config.yaml
balance_loss: 0.00302
norm_eps: 1e-05
optimizer: "soap_variant"
learning_rate: 0.00635
batch_tokens: 65536
max_seq_len: 256
Below are experts of layer 5 (counted from 0) of a mixture-of-experts language model. Rows are named router (the router's row for the expert) and show model dimensions 0-127. Each number is 500 + 50 x the weight over its row's rms, rounded and kept within 0 to 999. Numbers have three digits each.
After each expert's rows: "gets" lists some tokens that make up at least twice as much of what it gets as of all text. This comes from a sample of Wikipedia text that the model never trained on. Tokens count by the router's weight.

# expert 48
router:461551543470549464543518473492404505481591526493448556512597390488482538435480471546560548583597495476515432413560502546458468559507562419536544495420601520494547504478541533521465580520469557518491532458551485539518532422540530510469490557592481482493537454552474506437390655584487525528564448485471533503527428508510553450529521518484477466457512476554566544500443517535393544547608
gets: "le", "f", "m", "e", "a", "ke"

# expert 17
router:461479564471510522484578461532427502503454557410590624478495490435536443526532530557567552402530486539513565466503469485503409534429513555469529502466532446451497396535584491540535495424581564456515481515565483531511540501357597491480468488530505503498588522485556599551424456545455510502518513557492480550444433557490567506460429468471476454520506412438496519496568422585453459502592
gets: "i", "o", "a", "u", "e", "an"

# expert 16
router:535545452492451545538446435483564539480424462522511454493545434454460401483404435478501525510496484512441478494440390498501626549488589568516551504515554506490559527498406407459430447591414442503438478459426487542602550417514467490561549495458510498484495439526480445555528515523481543516489509541520485510595581412500503427482453534440590508479535467485388445529506468574431504421541
gets: "c", "h", "em", "re", "op", "j"

# expert 95
router:530506536466488508537537540444511528507405541574512479493504494461478565528521639462416458505457505480618546469458603582434428577419538455487520498514473529496458470445591521586490471513521516538440613510412513592446521468438480528455502488427461450456465521620570527506546518520541551477545436527485425551464475524504480423515493454547462399559517471486501472408427523444577431540450
gets: "ar", "al", "or", "ian", "r", "an"

# expert 13
router:473582499479475528535575521452508501521490581485484473630569527488514495505463582510428469605420510459540577417484595596488470398554474483555496491480489561505537426490539563539473433475474533536497471483406506450466459618497447512551520421522518520475531500501478495608497430546445523535426486561471431568425536508422526422431456542538502494626457475450435459489464526489435503505581
gets: "ic", "al", "ical", "il", "ian", "ial"

# expert 119
router:563547577473506504559381522458486470521413526437474474551518440586432498519460455514470467496481465545444600485476577530480535441488451537540521485593416551518535372551426415473423441429516548501490444503439486536442535475482461609507404502498465533435523484516469488527539500453509460451487587441534455512449541454593525498538471606471457524478489448389470489544421534459583468451441
gets: " he", " He", " she", " She", " an", " who"

# expert 103
router:462422554401511563424486473536435538475482499457484533404521472496513507534461473505520591450493440410478560444631530556485491546503499541541403437578561549402500424515610531572479544489490607591553512523516457480440550518472560515493503508436501403503580471496527543499429464471562476479511446495543460490515423546507519473435486511392524494563541463483446532391493515558580451447530
gets: "u", "o", "a", "k", "i", "z"

# expert 51
router:503537478503484586549580496544440393444457499581442555454503527401530577526523497401505540589558521541505505539466431463447462469472502542496444386478562483501514474492463549525424537510465562534528453404548493438541496489411503580490505464517458512524504441423488453532580533462549536580448472438488479468457516450484554433551576410526549384412522437554501424595516526556454523550531
gets: "s", "as", "es", "a", "os", "is"

# expert 19
router:569484439532583523445415460454462507571533466476476490447475418455538561543612534504532546508489583514577558470482496449530496605490529560556476433561522482588397518570549579524496545507523437460444524456512463502406585482479611500483588495514595519608552497469545459533427524432427580556528514468455463411464567508505393478476493483490568512485517533509577462520517532476445470504477
gets: " |", " in", " at", ";", " In", "In"

# expert 41
router:530527483522493573490513490563494451434518532518565523406521550441497548446470561463506441444489400488520585512533486396509390456531498417471606508498472511518453503437547483562484512537495451432453410524554530435541373493573488484489469546509523580527370504523546576503503489553473465559576596514428505447422435473451456594502500507519467425498497450514585499428575522423489435534475
gets: ")", "\"", "G", "ist", "P", " USA"

# expert 38
router:499578446402544472546510524481554472582507435540461589610495400505455541544416451506502500400532546495483576502601465458414544523490485508569466517566560428477532569515486482425488500562490521452508547568441556576544484449496482455444512501492465466449452456434464498420419563508551419432534413457515525516564490475601467443444472480404441568518488501396517510501460466564503534448523
gets: " g", " w", " t", " en", " ent", "w"

# expert 46
router:470396568470550517505446558494454389534518578608507558518528462499518584520467548482447506474577475447385451579388450476504470571406568562499530447546553492536537462470503537452531561537525484403544399570517537539479491457574505487526523577429423535464466467523492467560573573459544534443454569469420414496508458542536476454456526524489504475501539467439464557529552473505513566550433
gets: "'", ")", "\"", "'s", "ar", "\n "

# expert 83
router:534525541476539494498500447441587530528528569467458508578558430554454432435404443492499440543496546492527460499467561422441524438576468555517518550496437539477468547580489440524574388448472504579518508484554480531567527535536504516499514542475486454446451489377480479491457448531528509487527458476509588516537551495611539512542506580510494669467422502463407562587522482536505503452623
gets: " h", " v", " V", " m", " b", " H"

# expert 70
router:458511466536402388476514400521437531507522583450560459438476586496542527587430483458489470498474498461471468537496509521529551508552488517394444535509357503544482469511555491494493473504553471447545528446563503518434466601541435502467655579445473457506525503551543549568479463608500605486489441542440448478547580533497574481511514490575454465508529551572438498432466502425461507500537
gets: "7", "5", "8", "6", "4", "9"

# expert 66
router:549510472497471500482546471488465493435570504505453435448515483456600500499541482489462448525569429534423416499404558548464578455461527416432412491511413454507535477492550555501543672509550555473543508416476455464476598466466520592459533513527476561486445526414530403462476471498468571530590448476560513504527466536499467456552481601556529426499469478449507505485580525440444604458479
gets: " Al", " al", " E", " I", " New", " United"

# expert 104
router:575499507427495586437526480453496579483449452522515400543517436458424466525465459406534418553471470581559519481455563520534491508483542580455440484520507492394587511471465426535542477497437555421470487603514452543513485406461481464489505399448462577459545450576548479490472532420439554439477518500500510507451474539542513506411437532505587628484575520522531490598451523513468450429490
gets: "c", "ac", "oc", " C", "C", " con"

# expert 116
router:553480476537514517410482547496531479490496384544510543511462460534529469462523549557502536493504567497616571526576464466558567495486551458580470385501600450518396545582549564521452489509475459439556508528423504551480466432493566517501543509463578529462544515481546552514484497518394503396494578518484563436507505393505395533535520461513457458524599590530480423492407454456466465495428
gets: " |", ";", " –", "|", " -", "),"

# expert 74
router:478552529532456459491460360487545497440504451497538503452393448522516575540574451477573479499472594514538447436493519539571542532500549493413506566466550435531462500440516557562493470555522475452564539426454528522450537487479561553467575496503538474464388445462473439512610543536475449407580511551430458556549503488491451541468555453519480610522464581524496506478577591574544599472494
gets: "-", "|", " $", " l", " −", "="

# expert 68
router:596498422450537420547492434552477578505523585496439512479480487539569501496490442500589500468496556414520496472464437498546428470451570539424487512402482440543478378461522581471506517447486405503553525519515501527431349446498447493436541500443465544514509552460535539533520561438530575518568465549473576432520474554463465592446561506481478514466449539497591482453471570460576564497574
gets: " ", " 1", " 0", " 2", " 3", " 4"

# expert 82
router:476401441534543410523512547557594440467431416571512517476461430457491506486475478543489465581483523484502430531500422600428469405540453548566479499558553455433553521409424384499468579574475491470491539418468493537458455598505452523475495445521506483492508451519521486533479418564443481429460520581502459553477517472460530435517585511499565511428574515556556527483473383475524507587468
gets: "-", "ed", "|", "ated", "ing", " of"

# expert 72
router:516513508380548527482491526550414448446462493570551525517514440425475512496443487467504546517429473556491537558538505474479409462465527406539482437463522497516492340435617534527488557461568583535440549504565557420525496526546526531547524568545408488536497509486616562532456508549543439635499436521562468451486483468470491455511477507486553395458618466505532495476508465497508433561502
gets: "a", "i", "ia", "an", "on", "son"

# expert 49
router:472558509579502415526615480446579447456478547532572520471548447551535506569490458490510437579423529485549378552531485522480552506493502542498569609505465485449529460454538476472389515473519493409545489420505481575498531569445484584506441483459595508446521412483513457559567460555448538451475600602495480568527563518526497448466502439506532562406512491509456613524537471531492532554474
gets: "-", "/", "===", "==", " (", " \""

# expert 63
router:554539454544499448398531544523451508466608476539458498403547554443484489497425467490462483501571541442466507526574515481504399504437608442549497476509482433534427466512504441555436446497426545411502466476495488528489335518448519519452441483450531488553546559438544473576505537532486466565513591512426511400379436434521558541531545503568440466557522484515547448540472536474510502555560
gets: ")", ";", " |", ",", "\n", ":"

# expert 11
router:534440502570443490422516486488462457530542476457467493517445550512598506473506613458490497550573508470524548549446517547549549579520414459568589573410468494540467555507472446437445501548552493577520478517493433435480400595582597428465475467478583489478449473483534436507553402427525509455473552433457495564516524526452565498517474523529443494530639537566458507471477433468460571442552
gets: "\n", "==", "===", " =", " ==", " ==="

# expert 123
router:584467517475542459546494482422451545529537449615501519557545507375559508540497455581579487429584565448557534510463506552384498591491473487509572438485417470476539537499447463515538503519504560536628520555513535543511533492574530465571427504406440602468527544553477483435516547423542519488570466462485508497421462505526496459415476484506508618528450488486492479473438534486508551437405
gets: " c", " was", " is", "ar", " C", "at"

# expert 32
router:544460472441573507466454434545562548443421446549482502499521451519625590459515453452543494562536465633480450510508477384549556622549564586531451486521543531500579509582442507535538505544472471554583429518495492548540538594544485515487557569482550535495462450568488376430473541469449513524434468433543468463559432488485496544538442458470500536470444469487559555555536527524523560518473
gets: " out", " over", " res", "S", " up", " on"

# expert 57
router:382455501453490410435538576499468435487466539516420500467543471472518510510552418573444536588470479414494524422516454508390459471520524505499447437473422542431541454452475498432394546510452498545557390475440535422527480545552489534626474496563479429531522456531494545532459528532518482499424448546509482510421620463445517399514522538573457476504552450479503500549531532515597490521433
gets: "ed", "ing", "el", "y", "ard", "'s"

# expert 37
router:484490518513424512515535463462631578483514549535485405563576435513455487556521522459477555449462505436540557461514578553398590557476436532472573571488456518395521503500496453567521553414491475458517527561506448473541476427459530578467494531471462598560550493469450536524441481562525449397590586448572526470490490563591551574481458565475450552495508457445430452517579513483465521474492
gets: " P", "t", " B", "T", " T", " I"

# expert 94
router:526477612359552546543536591592439441482508529506537545555559438497496476504479497443421548526518502481437524508532580563424395513461541494547464493520444519499527465449577476392526570449485523525366488515475471393491500487504536478515500497468455509491505507612577584563509522503476502536442414480530451492538469436424441407545518543422481441554538462434427494463436459550508544501471
gets: "u", "ia", "e", "o", "se", "y"

# expert 96
router:479525520447546460530475517612570522588450450561571560589403516561591414563548434480459528514519510530454582549522448558614481473565532472576593453468409481446412417524479508481493533517526423538537483560477554572533459441491512409525502501496512472590586539477485538432530438420530511491588534436524555496533470474538529482600444486527485496521477567517475512532446463443468523531551
gets: " was", " is", "ly", " also", " a", " not"

# expert 69
router:591521583527577464533491457501490449491448537453504548488459527506489496562485631497618584494511609525523553453508489470551443518545539578466450489428474452525533535499487597528445402517487456463495421502507532491472574470500546422485503511515516433577562497540548525506589550414459570602447549512481466491574451570482412514472574475550431438534429526549577500467460519557598567499468
gets: " |", ";", "|", " ft", "–1;", "″N"

# expert 18
router:540528540550447426577451416459564517477571525501472545569520519440529558445511485492519477434442497472492484462485511633492517497516510553496533579544522501472522550551414535521479492499532472523435554514448487558601517556453589533496531537540496428534571479437413486420407431488503495416501421487551518519437432502626461500490450499509475564384436520402454536427421425507431464430539
gets: " s", " p", " t", " c", " g", " n"

# expert 81
router:497557569503483466472479406445521500515404492543511451521471445482556580507531553503458475456489494520579548554470470553449475401525432562512476600527386508450484584488397472434605412543503532591454441438518498428462530475493449449492545543525450523534391483455544467529505455432522484485443551538440583552618485436511503542510482476547561621494472501525443443488433454474536549468458
gets: "|", " |", " ", " part", " The", " •"

# expert 124
router:539515524530444538488487479483469450485552580482550496560587478408622489549513523511513561431431506533489484495468493492558421500447474537604457473518528533495437515409476534393481505441484548464470504518451482559528497502508429559606382516531434491557596539629459524516441553475564551550499422494525535523537453464411556413461485457582479575598539456472582558520537496443512451521483
gets: "er", "in", "et", "id", "it", "en"

# expert 75
router:535488477503502454516509410576534540510422568430419511538453577558539433529447474516622502514436586476461456471455485442569512453516569453440486514480532444528518446496578514445479577537445411471497503561545558458455431429474430573489475482432443542484523484550545513538522487458509533432451526564401414394495521552566452579466574453477474560515422574411520450485525505493449541477585
gets: " 0", "–1", " 3", " 8", " 6", "–2"

# expert 106
router:456507469531446505429555434452495498566386567467481539491455507572470499547491409452448545436492479478476492482532481432439554555539507448446438466528464544423518492599516439485511494423491547492494376496529506468506564500559451495475509379461536595537529476475558538555528524561534553470576498509565634515431526510548552470505455535450459453600512449429461489555625452490508478461614
gets: "u", "ra", "ro", " a", " A", " E"

# expert 33
router:517517439600548470517582424495546494553475446511419484494445530480534474463569444494518472436509495527483461496474534471526535517482564470577564537474515481549525529483463524623529611500460536377530563552468552508541480563456564479460534531520512420525516563431482424477501476522529493439524458429554526522400501606469466359421471520505566559437478486529484407469574471553588434475612
gets: " in", ":", " the", " of", " In", " f"

# expert 85
router:545510504498490501559464343534413538526468548468468534459506553534443577504473466442540460491508500489431498525410466526557444566601529486448467504549493440533552567566454463488531457511494457470473556394506398597457400579578494528473575432494478505465455451463532546519514501439443525590524487526464539484537547485555451574445511453467475503626397523527515463481473540479470572387446
gets: " ", "\n", " 0", " 1", " 2", " —"

# expert 77
router:543466596484393516471439514540460415487557438566561516556531552522438511544515524450443533510608463523479522569593541458454441443483462522432480435499511505546427519507470531476476542388466511482488408490554460421623351519426507534485471571532475489586511474505475411434467411474491509487469489504444426501514494517512499487470517444426479431457442413506552494492470578464516517602549
gets: "s", "es", "ers", "ies", "ations", " they"

# expert 88
router:549548579520534421589418497456473567528591577502472575477511424562541496532530441391451510497472590496498516562470433469443538518528496478551472490537514418571391527520507493556454456514563467494441475515493498466410454517538568535455573536505630483506523475493515448544454544540467543529579526528528575470512594445481395436492502514538585491504483567504625486533417500431516582468507
gets: " |", "\n", " ", "|", ".", ";"

# expert 87
router:444474583517550480472485546577481487477488457558554526543545557508575406502588474628514520548504442541409525486578553438527451537561390390516500570551393522551481504586496454538430465531503468456481540502548528569499501452506469466533528441463457449495596522507436530476548444435450455490545565459440594455412568462545496410572480475519543432555461489587466466516509462473547503483479
gets: " and", " to", "ly", " was", " or", " also"

# expert 108
router:382429465549491544458533449462460442485481579556498496503545596472486560462466525606527590546514514436450546559439484533496591460506520496458547440572466437510546518502446501525483492401510495586556546555542520610433614547496512429477491401505494531601612426493541539497473476489594510518474523506460553463519507494446479499510491517518447511451447635485473468541572397464526483463524
gets: " of", " ", " is", "ak", " at", " on"

# expert 27
router:521365430508585477520449431411487550456548475576446409499502414529477541515451496476492425511506476524458496377456578446505603525589511479419566538503520514432562458492581451521545504446468524502543504457555505471465524511452577568471499505464484468487429565493611556389526486502459482498548463426646571471533446504552521568526481517481520566459476510468446443554508524455498532564516
gets: " S", " K", " B", " H", " D", " G"

# expert 92
router:507527499492352448520541446481437467529396434458490518445444571571556442511475513464505402469417575456518406525528543475528454518564414506404456549454433527528496490466562597456491485474564466432575489494561524445487471517552434493478561558418499486507492477612507491497437512538595579474491420499458473524555464490531533485442523429527422444447496560540481450473427522577442477461433
gets: "8", "6", "7", "2", "0", "4"

# expert 120
router:511492560496445457576512543588480576440561532528545462537562506516479539579539512393510487449436550563540555498540488533526519554505516465435457467509546571445531518468546544459567527548505579566449568518508439539488499387472461584526504530482459441629551473492505583487468518535529459547454472453568464476596589512434550492493521469546428521567644540551560508410419580513529559513509
gets: "er", "ot", "at", "et", "t", "est"

# expert 64
router:470443477493590555510437492442509474496406466589440548477445471413577546564521513587516523529536541563543425545602464488507485508552497500561501486470583433507550459463492544489452533537470489455485490466447469562443456467546567503479531335426527516537488462557500487460590457522471356529546514541443420479523493499498509510493558452518561542433521579537573475415556557451590560550450
gets: " |", "-", "|", " for", " as", " on"

# expert 24
router:495458535557443502444558479403476553490520551490561485507444445480435482422491556484513443456446473502452469566557478507519583493512550414596521492436538444429512541500466489518498540534587559478468509503533542505472378477489436478455438530524585542485460527526399478523529475417410540481421532385435570554553545577507487524529463431400439491450532512517588504481580476480439507391600
gets: "\n", "==", "===", " \"", " ==", "\n\n"

# expert 118
router:438497541534457516441430498485483541492528563402448502538510458480526520475500552445529586478410524486546574449447515462526505492495531445465490436602558564499443519485554541478575481515503509534476600395519466509511539414509458506449583518433491405525469447460586478539469403476542497398418504453444501530447434572577558513525516463581462413426416531520495542524442486535438474413384
gets: "r", " M", " m", " r", "g", "m"

# expert 21
router:506464505370516435503439502506570527507547498488446545576500418466420545423442469580580442606437511518526458374585533465499573463475502483519461487400492490549544543577532475488512486520462613507509518531510468557435511456461594511476499433570472526499567556478523586441522476516503511430572425501593541481517470514468555496431468468562454468467427526438481519423432511567550446421469
gets: " m", " M", " b", " pl", " fl", " f"

# expert 44
router:456449512493468500564498451493496472441458609517570482475510428599573629540490495462514532524408479452424553408451480493525523538504499517557545463527570534431530454475491470593507530539489535500547519596548417521480561370555547496485396499514470461498547400515536464464477544520488485543417606474564432570519411507552385510525473473418560528470462459543459482446519555515519555505456
gets: "y", "z", " Y", "ow", "ay", "ey"

# expert 122
router:458363504559525459506542491519528504489537454541546423522496470460473421409593508539443470460439447544473505499467575504417436517424496508553496430581543445511542495448466499578517531564488508466557514515468563502431544450462556473455472404553500592516480530533562506527429453525451370623531595452531471453497542481553582560470543516477569503537498604500562570534486463436554532559455
gets: " by", " of", " with", " |", " to", " at"

# expert 34
router:512548474505549449488467524603447438504508406464411529466559595511506458495549490540468502439521467507517482528542566550537447499415528508512501515474459438541478410565519506521445478572447637433542551458449598555437531518525598507433511511454518530545557468524427410573525516430501514491589508460555467426486448480438443458479521562465513488483588590597461458509394473476595550536511
gets: ",", " and", " in", "a,", "e,", "s,"

# expert 43
router:473426456450534490474515493574552443551527502490447532480532569444517401523552565497463514527497485496504541496562457510430417537502514550464497491539535522556528596608392519461442542475457483489453527523512467460551344557527465507474467448524581555521478537512442557388450489526547515592380453484473429507493530561461507381480558484424532433458500470574517415517432479507450463596555
gets: "ing", "ed", "s", "es", "ated", "ations"

# expert 84
router:524512514445553539454545444559452436452495524421517577435573497452478492440474588529511588418478495480457564556526495616464499494481512551439443436554512479479429454479536494515465487439508499588600494585491476532492565533435493462498424631451449420485514533473577558495437492469467523430458629542550421442538516534485575511482447487514499495592510505448548573443515422465528404454500
gets: "an", "i", "ang", "en", "k", "h"

# expert 12
router:443517554541552475486549524458500497450500461563559509508505555629504459494530535578518549577567493529565522484490523441539462499428438443589539594572461484510574395599411439499532524513462582458553503568481508573545501513442543515535483405513508453435552493479421485588517483461472406494561529468463601520409598494464453438571463441452521468506580562548494474491471497454572528544529
gets: " and", " of", ",", " or", "s,", ";"

# expert 61
router:471524451484506457478450420547478504536452594502511515472488575528531535499467465461520473551491548470531430558462547437565469493538476556435517459447480473560453410498604562454462405540421434498524479536509484419412514504478378614467398515486500550504569415481512473521479511394454453420442455541445505462508427525596493557538601451487459509549489531489513414555583496560480522405465
gets: " ", " (", " 0", " 1", " (1", " 5"

# expert 127
router:593443583470411495519408532517511469460594575440573396449542506465530505465487553432524478509436440570516525502469575524468450529490450426451519480582425521551500480439448526624524374536534554481456492410468519430593531561488455470479449528542506419400478479598545487480474497499522535537507526541521503537515478499430507499502528460478485463529596508493610573545472543448478485596479
gets: "er", "or", "ist", "ator", "ation", "on"

# expert 121
router:552513513548545511471571505524468483562524451473499494518529498471519460461596546584475430513446550500453466481447519531455464520512486506514518541565492586562484551451453519474502530451554519460569454462490456614424564494547440498443470350560458535589534448412474417515437475548552451574486448330516538478490602574448451437464490536472607584478457555481463484480534518507579486547498
gets: " of", " in", " to", " from", " at", " for"

# expert 31
router:444523493478528527581554547483572429554451580488482524534490592498427563461489573455427549573480494561544549476477507545529425420475394438601605534591513547539435410433509499459569446475518440578522534531466558507526491579533418589563552459481471478462449465478432518568530499518537529517468517588463453552474528560441546411538477500501516420613583495479473543520479484502493470503491
gets: "ic", "ical", "ian", "al", "ial", "'s"

# expert 111
router:471514601487479579599455539461506537478522462512408585479515542415514529475504461518462527438551492536426451474462455537566603517519488506470425422423507514394537459400389524509554569516464587541498476504517547497378559459516542509483435501460464478541540474584495528455449535518558529569426520461525447460547496560576436583486480478603515512475543508470472463507413429549478554415450
gets: "b", "av", "ad", "g", "k", "ag"

# expert 102
router:591478446423492510476465476448483528522434541525473506413516471557518487532531422432564545467481516515471522394524563527423544487556510335517460447438466485482503441505561489600403564464478571442571510558430507449444550412547536480437505397492485586568422503572552495518569555511569492537467578532556531538486469519412525496530447492522491439509499430460460464497560516559502464435569
gets: "ro", "á", " ro", " E", "ol", "é"

# expert 60
router:428480500437420528517475467453498429550553545592452540452494473559560557518472520448505519605459470466558488515472472530535543587497551490559476416509508607406575528495428507518566449505510423429456435579553474524569513609519480370492473447472420472519506525522451405424477477575548469442515518532536496545517528501469496540486497546459561504469446402472469372450589457522480492430514
gets: "ag", "and", "ig", "y", "k", "up"

# expert 47
router:502528535448464520477465504510511521416501564484473467434456467521425486394456552465460546454426535508469469476594466484651502489544512429469468630600445437563498504508478491455546422517496478483523586491463444447524570562404471435418551458519443471424499498503494480482490415499568468406583510499523563555521496573456585582426531527506534508549489420504568507568551516483439427494550
gets: " R", " r", "l", "p", "i", " st"

# expert 29
router:478537436520460457413459454414434579473547476393561598443460542490473475485472511452574563497392575542563510540591481445500476464511474461446473462556485465494369464437577485539525495545518532548422539473541511596638544613536477549451441464579494432537537453500475525464495510463562479518467397505510549504495509479485533433460469495499505488516590463485481524459478463422408454500460
gets: "in", "n", "en", "is", "ri", "l"

# expert 14
router:413537423501525496528460403400457545460489518544376447419508447449507513536524495568522478459501536503517443513472504448488524554509535496468611540431559465464582511457591555598563462424435450498508516507540514502438495420484547462440447584490581504445457513475510486430531511449453453472516532472474469463537442523561541569508541412452458554416414409507528627441560462499501523420484
gets: " W", " S", " w", " D", " M", " N"

# expert 71
router:433427438534547465476562497558556478493492435601414471417534605458421435494471575496488518442482486513532477507523449521434409514556534528556503481524568557538535542455451465434454541546442432455452517453534431589516470550601449462496500386468566432490456560554451560415444521528532465546442404483508503466444573515463510408486541503481596506572567537522546466469499467491543470533568
gets: "ed", " for", "ing", " of", "ated", " with"

# expert 110
router:466576509487412498526389557463586587441545493455444413489520452511563398442476578487519501567459547463454588522447508569529521521474475394465515545471529432510528571443561475525547447580468526544490488419486539483455525462415487471442509542481450452472602531409534454453544431459527542502555486440484477506463498513511554492413491518538627433526490429465530563513610532538558518455548
gets: " L", "l", " R", "ill", " l", " D"

# expert 99
router:406473520556478496473438440473429493482533547532469436500519468470506579473438567444531461451516490439496417494444508508520550526570539564428588540485568446481533528447583423542580498429463513544540577549472474400512545422484551543459519441417503400452382477470584544500462491438484515475498553492550582480472409491623577513480515478527435530454433500454473575489481552466551499483399
gets: " C", " B", " D", " H", " M", " G"

# expert 52
router:527582579474490559493494455543482528564496541558424536494505438607504455520430564579386422529536499461552504517502513448449552503494489549451521562496557423453516568448545470420572470539405396467545571504447465526512561504423512543462420547586604512490446451470462481496463638548529501466589504420554480523569458485627537499474487475516517539515497442452485518483503537419493473522472
gets: " N", "N", "S", " (", " n", "R"

# expert 126
router:464469545434517489423446546490471521540522475533475437511547498430424579508424413468581411486563486518471474503433550454546527584512535455488533643535496538487442579429543429453525450475463488421484558483511482475406548559482476540459520569539498507447477495572496403498462533427448502559528528539633535428516523479502493607394473565533438455504500494518473578517413506425539467543447
gets: " St", " st", " F", " St.", "St", " C"

# expert 8
router:549504449551578563456421506534485515485493480438464429484479445508464485520516413546522400417466511463490504370443459536552486584431478512518478484430547578516543586461434549483503490548501467442539645504442424523460577523502451471555537475528626451499503483462476394476579477503427463418518472470453547480488496459466477549566521501519523569510585418431516437443577538553498439517449
gets: " in", " In", "In", " on", " March", " September"

# expert 101
router:448477444504487526433443521446482513471478502449493577557503450461551465496559518521475396462427431488513434505440446579472540418454537546480467552388544471560438428419461524455458514537477454469507477416516503564607401483470588480524533497449420475494476463480567479535418499486463483553464594415415552488492535499465510514468472482556562406447553411608454388523461485531515498427516
gets: ".", "s.", "es.", ").", "a.", "y."

# expert 98
router:556461587552409530541468521497528453503471530524503545465536501486539512541517502476534444484578399479551558517453548496517465461471560546430455434519521475430521486490468591580482520480480452562524486538583418452479465511378576531474493515504490489623522449481514413450556434462542493502469467393462342506471561461551477441423533416470531419475470443486383421448469520457457553549486
gets: "s", "as", "es", "ers", "g", "az"

# expert 45
router:546489504548511506538569386569450522443522478451548593534480564522545576530531411523491483530580505510484562470469432547499426527544477533457574505466491495517518513436439450425462419522419459532552444528481489521506449482534383511519476537570414501437498479484548509510481576372486492553439535566429549429521454533485470583582581455571522456600392544580493529560477558514499446512551
gets: " ", " 1", " Party", "|", " Total", " No."

# expert 93
router:473514445544501487436450517521423468453518410462602488501523414480472477510480456537578410489469425483512461531442547445415484451529463450560504500372453455511479396527523519505542528463537478519485481500513551501490495478485595462523471525520437572464530456420632520577387561538500449576482524435552527481462490523496573466475482614550516456396632483512478459545520409500510502520593
gets: ".", ":", " John", " J.", " A.", "="

# expert 15
router:542387529555549518452462564414518521466397479515550478497510420530452456497559564514467531532554493547563545527574424443388478438495480474582430584566547466525524557557511470508471520556512411454513446560396572441496539400517561456538448455546570582465456520435528481513457496447517540436544497552455469416532474491441458562453527431560618577539497527486476487536483493518545445498519
gets: " |", "|", "-", "=", ";", " -"

# expert 2
router:461485441574554449453483536434526445450473497528486545469438429519492538409550513452470454472601531524542547512531488392467445488444453417594510471501563424595568498537545528550481591558463437495582542559402559436453481454425589472474484487550510534492485556472549505510524505519537368490468504512464535452424469437480479569502562488499492550485619539602546517459451537574570477507466
gets: " |", ":", "|", ";", "s:", "-"

# expert 91
router:464555460560498484506504490418439511517518613470458525407585444526577495537493513400531594483468568557572533542566441467553458544512516579488451518467381492539455530615555548432558434494501427439517478411454597428479483529518588500463504583563549448535505457551576489525541468458448589509570502498432507463463582508459498513497510511554554498471502578443541478459520572510499462563461
gets: " |", ";", "–1;", "–0;", " 0;", " —;"

# expert 76
router:607479499482484442562437555452478568505426511502546533498430516414573438536491503489499506497499465622519491451496559452519426541483496506451480433469471437495463441508607533583520504543485561543361621433483627498501541540464518558501521571527472515423466439552513506542470509485566454557563477476406432534470546529577507549579466503482465437489540415496534593487420467494459513568540
gets: "on", " he", " He", "v", "n", "en"

# expert 107
router:494361568482522491482468521594468591553517472563499544486444552491515382474414448482521528492549539458558498502531492513555519511519390519557484492453476545522473561558440376476465408614533483556532528544494523553461466572439476505607479398587469568526576558505467507358523556509512512514484489421487438516473455536474549487428499513512512552497449585536486548514417517489467551514540
gets: " was", " is", " are", " be", " were", " had"